config = dict(
    n_layer=9,
    d_model=224,
    n_experts=64,
    experts_per_token=3,
    d_expert=64,
    d_shared_expert=128,
    activation='swiglu',
    moe_layers=[1, 2, 3, 4, 5, 6, 7, 8],
    router_score='sigmoid',
    normalize_top_k=True,
    routed_scale=1.73,
    balance_loss=0.0199,
    balance_bias=False,
    router_cosine_scale=10.0,
    init_std_router=0.0318,
    lr_router=0.00057,
    vocab_size=32768,
    norm='rmsnorm',
    norm_eps=1e-05,
    tie_embeddings=False,
    optimizer='soap_variant',
    lr=0.00316,
    beta1=0.95,
    beta2=0.99,
    grad_clip=2.0,
    batch_tokens=32768,
    seq_len=1024,
    train_tokens=314000000,
    steps=9583,
    dataset='wikipedia_en',
)
Below are experts of layer 3 (counted from 0) of a mixture-of-experts language model. Rows are named router (the router's row for the expert), gate (a neuron's input weights, with its number), up (a neuron's input weights, with its number), down (a neuron's output weights, with its number) and show model dimensions 0-223. Each number is 200 + 40 x the weight over its row's rms, rounded and kept within 0 to 999.
Before each expert's rows: a language model's description of what the expert responds to. This comes from a sample of Wikipedia text that the model never trained on.

# expert 7
Description: Agent "by" and fragments
router,145,179,185,245,215,158,164,161,176,186,152,180,126,145,195,258,178,241,234,210,117,191,155,219,244,232,231,200,154,144,218,213,159,227,97,193,235,214,176,79,173,274,133,186,164,172,207,282,175,101,241,175,190,246,182,231,222,228,206,210,178,138,156,192,188,187,169,243,98,164,232,197,227,146,260,205,196,206,189,193,188,227,183,183,229,203,222,217,104,190,131,173,196,203,129,208,194,209,156,185,209,198,182,220,240,194,228,279,261,227,232,180,151,222,147,183,202,231,155,243,235,235,235,216,155,202,245,183,300,230,192,213,230,213,169,255,285,243,236,276,172,216,185,171,194,277,204,199,261,210,230,172,215,139,192,155,173,220,149,221,196,173,258,223,160,157,206,189,191,164,167,171,202,283,204,204,179,245,251,202,127,146,109,215,211,191,171,204,156,200,220,245,196,182,129,197,166,165,167,195,238,210,206,242,200,247,131,220,198,160,266,156,172,176,262,126,210,266,237,211,144,205,241,148
gate4,244,202,218,221,280,235,189,173,205,200,256,251,200,187,246,175,152,258,204,203,199,173,207,220,126,240,197,145,214,201,86,224,156,190,141,175,219,198,218,206,228,198,209,174,232,263,302,230,166,217,118,194,204,237,206,204,203,232,166,218,125,251,213,239,298,287,150,139,121,166,144,134,283,164,152,192,170,222,187,193,193,304,181,171,168,195,329,203,142,194,149,217,221,174,210,164,165,234,231,236,264,228,194,169,247,228,250,169,260,158,124,228,137,205,166,188,195,191,225,213,221,215,211,218,181,243,183,224,192,246,223,160,188,244,198,291,125,173,190,236,204,264,150,185,224,157,175,138,137,209,254,204,167,167,260,255,156,225,235,175,149,209,208,244,137,221,178,183,297,188,179,227,146,201,192,161,151,212,203,226,171,170,232,166,173,181,182,202,188,160,189,205,221,209,158,191,190,152,241,162,164,233,229,189,182,217,177,190,183,252,214,135,112,238,201,137,197,213,185,209,250,177,251,239
up4,246,188,218,187,228,225,169,192,202,189,265,214,199,234,247,192,139,215,206,141,234,163,186,176,203,196,206,261,137,195,165,224,265,152,221,212,251,177,218,185,143,136,145,205,304,97,233,193,254,207,185,205,199,162,173,210,171,172,181,186,206,222,234,193,169,187,217,172,194,180,197,189,240,180,173,229,241,172,272,187,256,255,154,190,237,208,249,167,162,195,77,167,187,159,203,260,210,257,225,187,209,185,184,208,231,165,231,137,252,289,218,246,188,202,162,206,196,290,209,183,215,175,213,213,193,190,266,216,193,186,185,270,176,196,368,221,226,226,198,136,203,130,221,169,205,195,143,235,228,243,137,208,221,152,204,205,203,190,235,253,207,171,270,235,218,234,189,210,186,256,238,192,156,154,253,131,261,262,149,218,172,137,131,134,150,213,180,244,235,264,208,171,209,190,158,114,225,186,225,239,194,189,165,131,166,223,138,224,223,266,235,179,193,190,174,151,167,251,158,160,221,307,180,164
down4,261,243,201,202,190,115,122,215,255,215,160,262,148,200,247,148,183,193,148,204,187,260,191,218,216,218,174,243,138,226,169,196,145,229,234,151,244,203,163,153,234,193,141,168,225,223,238,248,210,173,165,174,164,172,169,174,264,159,222,212,210,252,249,143,252,175,234,232,182,166,167,179,212,196,234,233,226,135,130,273,160,226,180,174,201,198,186,190,199,256,140,217,189,151,184,162,228,271,231,218,141,226,218,193,259,244,183,278,215,217,196,186,156,187,167,162,145,162,169,180,243,178,257,179,125,186,201,210,202,210,191,206,210,229,190,210,181,209,173,126,201,175,254,106,245,196,180,225,268,190,190,237,208,224,261,205,131,249,263,207,253,240,177,223,162,236,154,175,216,223,226,220,242,177,195,212,162,230,163,168,121,246,243,215,157,189,225,239,107,150,234,151,168,226,199,95,158,263,260,269,236,135,194,225,159,285,167,109,200,214,147,198,275,183,224,248,109,217,209,224,203,263,164,249

# expert 61
Description: Prepositions before phrases
router,143,141,197,245,226,224,141,146,164,260,119,273,105,192,179,238,211,211,170,203,183,229,166,213,183,268,189,127,142,210,165,176,96,285,168,173,150,123,260,183,141,268,144,225,176,263,179,208,219,214,207,199,233,250,265,240,243,264,155,206,238,165,206,142,206,229,214,237,188,137,188,232,150,248,223,208,224,188,189,167,184,164,224,184,215,165,236,208,172,187,189,172,229,233,239,181,220,182,175,280,195,165,156,184,221,175,224,243,240,230,166,244,191,233,154,238,247,168,190,216,201,219,153,241,199,121,312,234,188,199,225,226,185,144,228,210,204,175,232,237,169,266,179,166,216,176,179,208,232,200,223,195,165,173,155,234,216,308,152,218,236,164,228,159,206,145,208,185,220,178,139,209,257,153,308,208,238,268,245,253,192,211,116,174,210,271,175,181,212,266,170,232,166,225,169,171,145,129,128,158,198,205,186,186,248,245,159,136,209,197,228,202,187,208,202,173,172,225,235,217,264,145,190,153
gate1,233,183,152,226,221,274,166,209,152,218,194,138,236,190,208,256,217,239,171,195,219,154,115,189,188,157,170,200,227,225,164,208,214,170,147,186,124,251,223,206,290,172,131,180,203,231,176,201,232,202,193,230,193,138,122,207,288,138,207,105,219,171,199,220,117,143,178,171,137,183,192,192,248,168,200,169,179,211,237,180,318,231,160,226,243,197,164,247,265,190,210,160,158,255,251,219,193,198,232,216,128,211,188,259,209,184,173,185,176,227,192,179,217,173,196,243,116,189,161,147,237,237,181,260,175,235,180,126,118,246,220,226,202,240,208,149,217,265,224,174,173,173,197,194,209,187,217,148,174,253,207,137,199,226,135,239,336,134,216,199,210,202,209,207,189,181,157,153,135,183,200,194,193,252,201,175,222,247,145,130,229,214,169,198,205,206,185,123,233,192,266,227,230,186,226,196,210,148,199,225,196,182,256,179,182,184,152,162,158,216,130,255,261,252,184,172,217,265,211,172,286,218,100,193
up1,227,175,160,184,281,239,176,197,170,202,150,150,227,183,180,247,203,247,159,196,206,193,167,173,246,215,235,261,214,248,190,208,211,228,136,148,124,264,237,202,233,178,171,178,178,207,161,177,237,226,215,199,159,154,170,191,274,206,172,159,217,149,196,215,55,150,166,185,167,207,179,215,186,167,199,82,210,188,240,130,304,213,146,266,180,182,134,215,240,179,224,151,146,258,249,215,192,222,244,201,183,243,163,190,174,235,179,166,149,246,211,230,249,205,231,245,139,200,187,132,285,270,172,243,190,200,236,171,149,226,222,232,219,229,235,181,173,245,161,228,157,238,200,207,252,138,223,152,159,232,195,179,188,210,138,204,262,155,190,195,307,219,184,213,147,183,174,170,124,199,221,152,199,221,224,196,222,272,155,135,179,192,171,167,193,204,148,124,244,203,236,187,194,191,213,173,198,146,156,238,226,149,237,138,192,214,110,177,146,227,178,264,258,276,141,162,211,210,250,192,246,205,151,174
down1,285,201,289,180,221,141,195,205,207,172,201,200,231,192,196,249,159,184,208,186,216,190,260,262,205,223,277,204,165,237,203,245,173,182,208,177,258,203,155,221,178,201,226,234,178,218,104,176,233,177,202,217,235,205,198,283,211,212,192,198,213,214,222,210,212,152,201,178,228,169,179,255,230,184,283,194,188,188,153,254,174,149,198,207,257,211,182,185,118,133,140,246,219,153,144,226,192,166,192,135,166,264,238,201,172,178,189,161,163,222,160,148,119,163,174,138,159,254,174,225,292,143,234,152,178,178,228,295,250,241,199,216,200,94,224,186,144,127,185,166,202,181,187,142,190,235,255,199,137,232,222,215,215,166,161,293,149,230,251,176,258,216,168,170,172,302,204,184,186,100,202,181,193,208,143,224,150,181,168,192,211,199,174,216,200,161,214,207,220,255,85,185,183,229,265,192,174,186,243,206,231,188,122,152,293,274,224,223,197,184,201,178,195,172,149,224,173,186,186,279,138,237,221,209

# expert 20
Description: Clause-ending punctuation
router,137,170,209,245,173,165,97,154,208,242,199,191,84,194,217,275,125,201,208,242,181,242,185,191,156,215,209,173,160,174,256,161,152,269,169,184,152,174,173,149,171,257,243,204,174,190,224,210,203,194,218,204,225,215,202,178,206,187,214,199,215,183,157,173,223,208,214,197,168,102,224,246,221,168,180,176,192,147,139,156,127,199,170,101,270,150,229,287,101,206,176,164,221,194,196,187,199,300,233,197,151,151,233,213,187,219,191,216,247,187,256,176,253,223,193,216,216,208,153,236,227,187,216,252,191,107,273,231,224,192,215,220,219,196,169,245,166,205,269,239,185,219,153,220,188,194,160,272,269,203,207,249,161,183,198,152,209,195,153,198,228,229,229,224,219,88,177,224,244,149,154,207,135,194,212,292,190,258,221,202,140,188,172,266,151,217,170,232,176,256,187,259,119,278,197,209,176,173,236,150,197,193,222,207,180,311,226,267,208,223,190,176,152,213,234,212,202,224,266,168,180,228,237,160
gate1,180,227,201,248,189,134,205,180,173,245,231,161,163,263,205,162,222,228,251,172,160,200,276,253,238,175,237,176,204,232,212,192,91,194,198,212,204,144,104,161,224,235,206,213,194,164,240,174,140,173,164,238,223,202,172,224,132,204,136,218,206,206,188,243,278,218,229,255,248,182,224,183,191,199,197,206,177,247,223,136,227,222,169,229,252,167,183,171,174,174,178,273,230,176,147,168,141,227,144,141,206,170,180,224,295,288,236,203,193,185,223,201,118,177,202,196,195,200,242,295,322,201,204,242,189,192,191,193,230,271,212,206,199,185,189,249,178,202,141,114,201,224,222,218,197,187,138,233,189,186,197,247,198,125,256,208,170,163,131,188,206,205,230,266,181,216,207,203,202,159,167,140,169,173,201,180,224,163,233,247,163,275,189,237,210,303,238,134,210,217,162,219,263,177,156,229,131,199,288,199,258,189,193,168,166,240,231,240,217,216,145,202,235,199,309,136,220,277,209,234,182,124,232,215
up1,165,139,169,187,209,213,182,153,284,217,196,199,196,215,201,174,225,228,159,227,231,161,244,172,167,207,212,195,164,196,206,220,230,255,147,172,254,157,240,198,254,220,250,216,199,181,195,165,232,147,78,225,180,264,229,200,210,179,223,220,230,206,224,235,158,160,151,237,271,100,207,206,210,169,200,175,163,197,150,213,165,197,203,136,182,185,156,172,265,217,169,240,181,190,214,199,253,128,165,161,224,181,250,182,104,110,270,212,226,177,135,159,179,178,176,208,235,258,213,201,221,212,203,170,227,225,252,218,135,223,248,204,153,153,183,242,236,149,159,176,169,176,135,190,173,258,213,195,197,99,249,263,175,148,187,269,181,265,143,197,166,135,169,242,158,213,201,224,245,257,172,241,129,202,191,222,220,168,210,243,203,157,194,180,173,206,222,223,242,253,135,220,217,227,202,211,123,324,209,197,177,152,266,240,242,174,236,190,200,167,262,37,203,181,238,214,222,248,230,208,164,215,214,171
down1,197,220,261,256,189,213,183,94,196,258,163,222,218,151,261,184,195,206,218,237,230,187,151,204,131,180,157,216,232,190,194,180,175,215,142,218,240,203,191,212,236,182,255,152,209,237,235,181,121,219,178,177,231,157,219,187,271,167,240,249,196,257,214,207,187,191,148,141,206,263,138,157,262,204,226,212,238,183,200,185,239,230,177,184,173,278,264,279,263,271,192,185,213,191,216,252,271,203,235,255,182,101,229,231,172,203,187,229,238,210,160,226,243,122,211,129,149,245,198,159,144,171,175,149,184,233,108,136,210,227,143,194,258,232,198,176,262,194,206,238,182,113,220,148,220,255,176,202,195,166,224,170,204,219,199,243,206,196,209,182,213,177,213,165,198,213,188,180,74,314,231,208,190,202,129,282,186,227,235,145,210,219,212,190,225,198,226,189,203,196,175,242,199,186,245,167,178,102,253,216,236,198,192,204,172,212,264,173,169,226,241,260,168,85,246,208,170,222,232,169,237,288,233,215

# expert 4
Description: Clause-joining commas, prepositions
router,164,137,172,241,210,223,109,177,242,239,160,225,111,174,202,271,146,277,189,253,165,245,119,235,215,209,192,195,178,231,261,189,199,264,171,234,179,199,150,197,151,240,242,302,186,186,230,207,237,169,232,194,243,241,206,163,239,200,186,200,209,136,169,180,196,170,217,174,151,119,155,243,226,162,241,189,205,182,157,188,190,165,182,112,216,142,258,236,106,178,187,140,209,244,151,229,145,239,198,217,193,155,189,232,244,185,211,217,196,250,223,290,216,241,195,214,187,171,140,187,226,175,176,231,266,118,284,218,199,277,241,222,167,214,168,234,207,169,242,245,154,210,188,152,254,166,227,151,242,224,276,182,218,180,208,170,169,218,199,250,244,197,248,254,258,156,185,213,189,186,164,165,186,302,182,221,177,270,254,256,164,182,222,161,184,226,195,224,167,247,213,264,199,286,170,216,162,166,180,204,177,147,159,217,178,318,228,222,223,176,213,211,174,179,214,190,210,253,230,166,230,140,214,128
gate1,260,217,179,215,164,211,165,197,217,258,226,159,201,192,196,201,153,253,284,271,227,191,271,157,213,268,222,147,217,252,189,159,209,194,161,107,154,222,179,195,222,124,240,192,214,230,188,157,254,259,198,236,213,179,237,144,191,177,204,230,156,164,189,226,194,253,215,126,274,164,212,215,168,202,200,225,150,219,200,241,194,190,271,183,194,257,148,168,178,262,179,203,154,231,207,283,265,193,214,219,217,162,157,254,181,221,150,176,247,243,191,236,258,250,236,231,193,225,230,213,235,186,174,150,179,270,220,210,173,227,197,96,122,167,83,113,180,199,173,181,185,195,215,176,194,154,167,158,163,285,209,152,245,277,182,193,215,148,224,128,208,155,217,216,193,207,270,212,179,191,164,226,205,183,182,178,211,253,192,220,221,188,152,204,246,251,201,266,203,201,211,227,230,256,231,143,256,175,240,246,193,146,178,151,213,160,194,256,176,185,214,189,165,275,190,109,205,219,138,88,221,224,289,164
up1,144,196,245,216,230,175,252,212,194,161,246,199,190,211,185,171,190,169,158,188,203,158,156,199,180,175,243,209,223,180,209,190,187,254,204,304,249,56,283,238,189,243,170,218,156,139,241,203,185,156,213,117,125,260,177,244,200,213,193,178,226,205,246,179,151,217,162,203,211,163,208,149,210,195,175,132,241,218,157,190,200,197,137,241,194,243,220,172,211,172,220,182,273,251,182,147,217,243,205,266,182,238,238,210,181,258,192,211,152,135,270,161,195,199,158,220,174,190,252,181,174,243,204,135,181,160,169,188,224,213,247,205,261,213,270,217,259,190,146,192,206,119,204,202,174,248,181,191,213,150,223,235,222,121,255,174,244,253,260,192,192,226,191,170,183,134,194,95,206,269,182,206,222,161,202,260,152,193,148,95,221,228,236,221,184,135,228,102,293,239,180,205,211,199,195,251,156,217,133,200,221,230,220,282,203,154,267,165,201,219,194,195,195,184,245,235,166,146,147,276,193,175,158,237
down1,246,247,218,216,226,206,248,178,190,210,212,198,192,225,263,171,138,209,106,190,210,130,141,227,226,237,238,166,224,238,169,203,154,216,169,207,150,169,202,211,167,185,176,189,162,253,224,165,194,157,203,119,269,162,200,169,269,160,214,191,205,167,194,281,231,240,230,250,209,125,183,133,248,137,277,189,210,163,182,206,152,167,218,235,201,190,229,230,140,93,112,230,174,245,201,171,226,243,236,199,241,192,245,151,169,201,170,251,193,251,180,226,177,204,254,219,168,156,169,237,206,182,154,205,182,219,197,159,203,196,214,244,226,248,178,291,205,261,134,195,108,164,185,272,170,145,251,126,229,249,175,172,242,136,173,197,162,165,181,175,137,193,153,216,190,280,243,147,187,222,202,220,210,190,201,133,276,160,229,198,178,230,213,217,204,297,204,206,197,197,251,193,230,191,108,227,144,248,212,185,229,250,162,195,154,257,214,206,172,238,302,160,213,275,185,160,164,282,178,207,231,261,218,235

# expert 27
Description: Main and auxiliary verbs
router,112,167,209,253,134,166,120,145,174,208,163,203,125,185,189,283,130,233,176,246,261,239,155,172,232,261,192,140,133,202,194,175,154,194,216,215,183,170,156,173,162,239,177,202,133,274,232,178,190,195,208,164,157,216,212,193,222,195,119,189,163,153,213,181,214,216,245,275,207,72,175,190,217,209,210,223,188,160,165,167,130,209,178,161,210,126,258,236,126,215,196,141,235,264,187,260,189,185,143,192,245,194,164,220,211,223,199,203,268,242,159,236,183,230,171,166,185,203,156,210,237,166,192,238,242,187,199,261,257,246,207,209,202,146,186,163,148,172,209,205,143,224,172,271,227,202,261,162,180,275,216,166,211,220,214,120,207,249,193,221,142,197,149,186,187,169,200,143,201,155,206,203,221,181,179,238,209,189,213,223,129,227,157,192,225,249,179,174,168,147,117,218,137,318,205,220,163,153,181,119,167,215,193,232,208,240,189,287,179,164,157,208,213,189,266,242,191,239,305,172,174,206,171,186
gate1,198,222,215,121,245,250,175,105,198,168,171,191,221,198,185,174,209,199,259,178,132,173,224,153,170,136,185,150,221,130,189,208,227,163,188,226,144,209,130,208,169,194,230,221,147,180,278,169,124,210,154,207,143,122,186,206,214,253,190,236,170,198,152,155,227,232,113,211,254,171,219,179,200,144,249,222,207,183,158,188,201,212,208,206,195,235,206,257,130,199,146,262,210,205,254,194,202,148,254,194,257,151,154,205,231,303,191,189,201,236,257,217,169,168,188,179,191,258,187,233,205,192,217,200,217,161,253,164,171,269,187,196,211,229,177,252,151,193,224,260,175,199,195,198,285,216,253,144,178,186,186,168,222,228,178,259,182,208,228,280,192,148,257,148,183,233,233,206,215,201,163,154,139,217,169,147,256,231,190,275,169,258,179,208,236,241,185,213,313,290,201,175,144,188,208,257,198,223,215,121,181,295,129,202,191,240,207,208,137,214,119,119,137,248,238,192,178,198,221,176,211,125,157,230
up1,230,184,206,172,195,208,178,208,263,180,229,178,239,186,188,161,197,204,214,182,236,195,177,189,185,299,224,230,194,222,220,190,289,167,145,220,185,181,133,229,210,242,187,165,181,87,212,209,153,200,131,196,177,185,205,208,248,193,243,248,205,191,184,219,189,279,241,155,214,197,247,188,278,121,183,184,258,275,192,126,157,255,157,184,233,201,224,203,164,138,136,160,215,142,159,232,203,164,220,211,231,237,235,207,177,291,61,271,208,206,208,186,160,239,218,110,226,308,165,152,188,175,219,142,244,154,155,198,239,223,204,204,209,209,212,236,166,238,179,187,173,253,217,269,200,165,206,172,193,208,231,215,131,209,249,169,149,224,275,267,217,298,220,174,206,243,226,229,280,143,175,166,199,229,171,166,227,233,191,203,279,248,235,238,207,191,230,249,277,232,227,97,136,180,152,175,213,257,188,222,254,247,163,204,152,204,155,187,208,252,217,207,190,180,148,202,165,157,200,218,241,186,175,218
down1,164,234,213,208,220,196,207,218,142,204,155,235,178,235,216,254,195,146,181,202,189,221,130,168,299,217,209,205,209,190,222,198,237,143,243,238,237,157,202,216,139,193,199,156,234,244,182,173,254,196,119,136,180,197,199,172,206,214,216,179,252,211,128,172,180,155,257,185,169,176,201,263,183,239,147,189,184,282,167,159,210,228,167,199,217,237,323,220,239,221,243,178,249,243,178,126,178,157,223,162,124,180,129,147,205,198,190,308,162,225,320,161,184,248,284,187,191,223,124,239,198,175,245,156,199,192,152,183,195,191,220,216,212,191,263,146,170,189,215,120,155,218,289,221,209,201,152,242,189,124,161,199,178,295,233,184,200,132,197,226,196,219,259,172,194,225,199,137,185,146,182,205,164,179,183,162,169,243,159,222,207,291,233,250,203,177,213,176,149,174,149,233,179,142,267,177,189,181,214,268,245,151,253,120,222,239,160,258,111,188,250,188,205,188,190,203,234,235,190,200,200,213,224,190

# expert 57
Description: Surnames and name endings
router,140,171,159,256,131,161,137,155,198,177,159,179,144,246,248,280,183,267,241,243,194,215,241,252,229,296,192,197,171,224,207,194,227,199,187,211,157,184,187,219,182,250,196,222,171,189,248,145,158,169,171,200,216,209,250,258,240,239,191,173,224,162,191,148,195,159,188,202,155,111,229,209,238,159,221,185,217,128,190,130,256,198,205,147,195,160,210,217,139,192,155,145,222,185,151,211,199,184,162,205,232,248,253,253,199,212,179,217,168,240,188,233,193,211,155,200,202,163,150,156,254,185,258,274,232,145,265,168,237,212,235,232,257,181,166,206,219,330,219,203,147,221,189,187,263,246,214,192,208,239,249,212,213,129,188,168,196,285,120,236,169,155,231,188,199,116,147,168,215,180,157,121,320,222,211,208,211,202,234,207,130,222,151,174,233,225,180,212,150,221,127,228,186,255,181,229,160,128,139,191,190,166,114,278,218,202,169,208,164,171,220,215,142,200,169,227,268,247,220,232,197,170,180,144
gate2,202,234,173,234,206,159,236,198,167,229,270,152,202,203,238,250,258,128,282,212,164,222,240,173,171,205,233,88,221,264,220,220,193,198,182,228,226,248,281,204,164,203,197,177,202,198,177,164,250,145,210,228,108,204,222,171,225,261,249,241,218,224,202,201,178,213,166,99,157,196,206,243,194,202,224,189,208,213,225,141,187,168,218,226,227,180,207,248,156,259,238,193,190,180,167,240,227,259,158,221,214,205,195,177,227,226,231,180,257,264,145,206,240,194,161,206,160,209,200,172,235,142,160,205,228,229,211,133,241,250,186,244,185,162,189,155,176,236,192,229,251,182,207,143,238,240,252,194,225,227,189,199,176,176,142,126,219,233,153,171,307,223,155,214,176,150,180,252,152,283,102,267,288,202,166,114,203,134,224,163,129,209,224,263,205,153,112,250,153,149,191,246,192,97,166,192,168,156,229,202,201,112,232,258,197,232,177,155,178,192,181,188,246,177,226,178,130,226,234,144,180,182,165,221
up2,182,183,273,166,259,242,245,218,168,123,167,222,233,154,142,189,174,220,220,194,173,228,171,172,161,260,193,264,149,182,161,162,226,180,238,159,185,83,105,131,294,214,195,256,173,198,214,170,183,188,220,143,257,215,176,147,159,225,200,159,193,165,213,220,196,208,205,321,248,297,245,187,196,228,151,192,146,222,223,239,153,261,187,204,157,204,167,154,187,166,207,184,193,276,219,218,217,171,234,153,162,188,245,165,232,186,151,243,243,157,207,203,196,226,265,186,302,229,209,160,139,268,218,213,142,196,135,259,162,215,199,167,172,215,177,201,184,180,177,171,210,149,193,215,197,140,130,198,208,228,193,229,213,231,192,230,152,154,277,222,193,173,235,224,239,263,228,140,258,122,227,177,165,189,208,218,177,258,186,162,249,173,179,216,167,188,220,128,189,215,309,199,168,221,193,205,191,249,158,150,188,298,236,204,129,191,197,230,197,209,126,192,135,251,192,209,247,178,167,187,225,268,200,215
down2,218,196,214,232,233,128,185,166,232,250,216,199,131,166,247,210,186,151,271,207,208,198,222,202,229,215,215,191,163,252,224,233,248,189,210,245,152,190,249,141,150,213,199,169,189,249,162,208,241,181,195,237,177,217,163,133,102,262,187,214,156,154,185,169,189,199,236,285,198,115,139,247,267,124,144,179,268,197,178,185,234,222,249,132,160,159,166,157,192,236,228,202,241,216,228,223,119,248,183,182,182,150,208,119,139,217,236,196,229,218,194,153,205,216,264,179,198,232,205,172,192,186,124,263,157,211,112,205,207,203,161,175,223,203,187,227,218,174,122,251,145,180,191,195,208,187,247,191,218,159,189,222,178,187,263,229,235,210,187,226,258,185,186,219,277,293,207,241,239,240,246,282,191,150,214,195,212,202,179,200,199,175,206,223,185,158,199,238,206,160,79,210,162,158,178,153,91,169,235,211,223,245,281,195,223,243,219,195,198,310,193,235,213,151,212,179,175,233,247,93,240,195,270,195

# expert 38
Description: Pronoun subjects, auxiliary verbs
router,127,158,248,274,224,169,153,146,206,204,174,223,119,226,241,251,167,246,204,205,175,194,124,168,180,204,200,185,156,223,228,193,176,225,146,180,163,148,171,192,173,196,219,228,170,245,239,170,218,173,270,209,167,246,218,258,188,212,155,172,235,176,217,158,175,160,228,234,189,117,217,225,243,224,286,184,139,153,206,185,210,218,164,115,217,165,235,196,187,208,193,100,187,228,228,266,199,212,131,219,221,183,167,202,218,206,202,217,240,274,202,220,202,187,180,244,170,155,215,164,201,252,284,242,240,255,148,243,209,252,221,203,251,153,198,198,246,183,327,310,197,228,130,194,239,242,186,173,204,241,284,188,191,146,195,144,201,198,183,216,188,169,107,151,179,146,160,148,169,244,216,198,161,201,236,211,201,279,163,178,131,227,114,168,181,254,191,186,162,219,135,219,127,292,196,224,142,229,203,121,181,227,165,202,209,236,211,230,124,182,212,181,216,214,160,162,241,253,218,212,268,203,155,204
gate3,195,188,300,191,244,241,237,167,189,213,293,209,230,224,195,148,224,204,295,215,272,249,181,175,165,220,184,276,233,189,276,161,217,166,195,196,169,175,151,152,285,254,178,194,190,218,184,196,138,200,263,275,183,176,217,210,198,204,213,219,218,106,212,281,268,215,166,171,153,213,235,197,178,187,187,203,153,231,181,223,220,208,169,217,132,288,239,228,208,171,108,284,161,182,134,181,177,202,225,179,226,135,114,214,235,229,225,227,151,255,279,169,178,207,292,212,225,217,204,247,219,203,212,110,222,223,210,192,222,165,237,205,191,259,227,178,169,196,164,149,132,199,246,87,219,190,219,168,127,188,219,184,182,152,266,159,156,197,115,191,240,177,180,246,191,178,212,177,180,198,203,171,253,254,162,202,212,170,212,231,171,247,144,241,176,258,190,166,181,172,202,177,232,97,196,246,232,265,196,158,181,213,228,197,188,217,188,176,191,203,184,214,159,264,250,157,243,161,162,187,270,231,238,160
up3,201,87,234,144,236,246,237,210,210,153,181,252,127,194,274,162,139,272,194,191,185,225,153,184,221,240,150,142,236,211,316,213,253,226,225,176,226,245,187,168,169,216,260,167,218,146,199,202,215,288,209,194,249,180,270,190,150,251,233,185,175,209,280,178,209,206,171,220,197,239,222,135,214,178,203,217,209,160,139,257,203,211,255,179,196,220,207,123,203,204,242,227,232,262,131,155,204,199,90,184,199,229,127,278,204,200,224,196,259,199,212,315,194,203,219,230,221,240,162,232,179,187,221,235,233,199,229,238,192,198,192,181,201,191,177,121,234,132,212,231,232,238,175,174,178,140,189,248,205,176,128,147,215,257,190,147,232,186,190,188,215,196,271,145,147,161,226,223,276,155,114,156,170,212,221,198,169,179,237,172,136,171,183,162,171,199,190,208,252,213,249,188,162,197,219,217,203,207,148,124,187,190,173,60,205,225,166,171,158,210,232,204,205,184,162,244,245,150,247,216,219,208,209,257
down3,112,172,199,176,246,215,249,202,214,168,187,198,191,147,313,203,198,195,202,201,158,153,212,173,178,70,279,186,229,235,202,162,266,193,225,164,191,229,218,220,205,187,221,191,236,267,177,160,226,167,201,265,221,187,164,188,176,217,214,111,243,214,235,217,208,154,180,150,213,136,178,211,144,220,284,227,231,229,197,199,265,227,206,236,207,188,166,223,204,259,177,232,260,162,228,176,138,202,103,276,244,214,215,179,188,224,240,162,209,163,183,164,216,229,190,148,237,142,181,194,188,226,270,200,178,172,148,190,274,135,210,180,205,188,254,148,148,169,196,227,279,218,189,183,159,232,177,206,211,157,288,247,214,170,156,324,241,232,169,203,202,124,204,144,288,191,179,276,262,211,164,220,165,183,187,276,233,158,267,170,142,196,156,206,248,220,192,235,203,100,234,225,194,187,246,195,158,178,224,199,199,166,185,166,163,146,200,203,253,242,272,203,219,225,216,165,183,253,161,233,225,145,186,263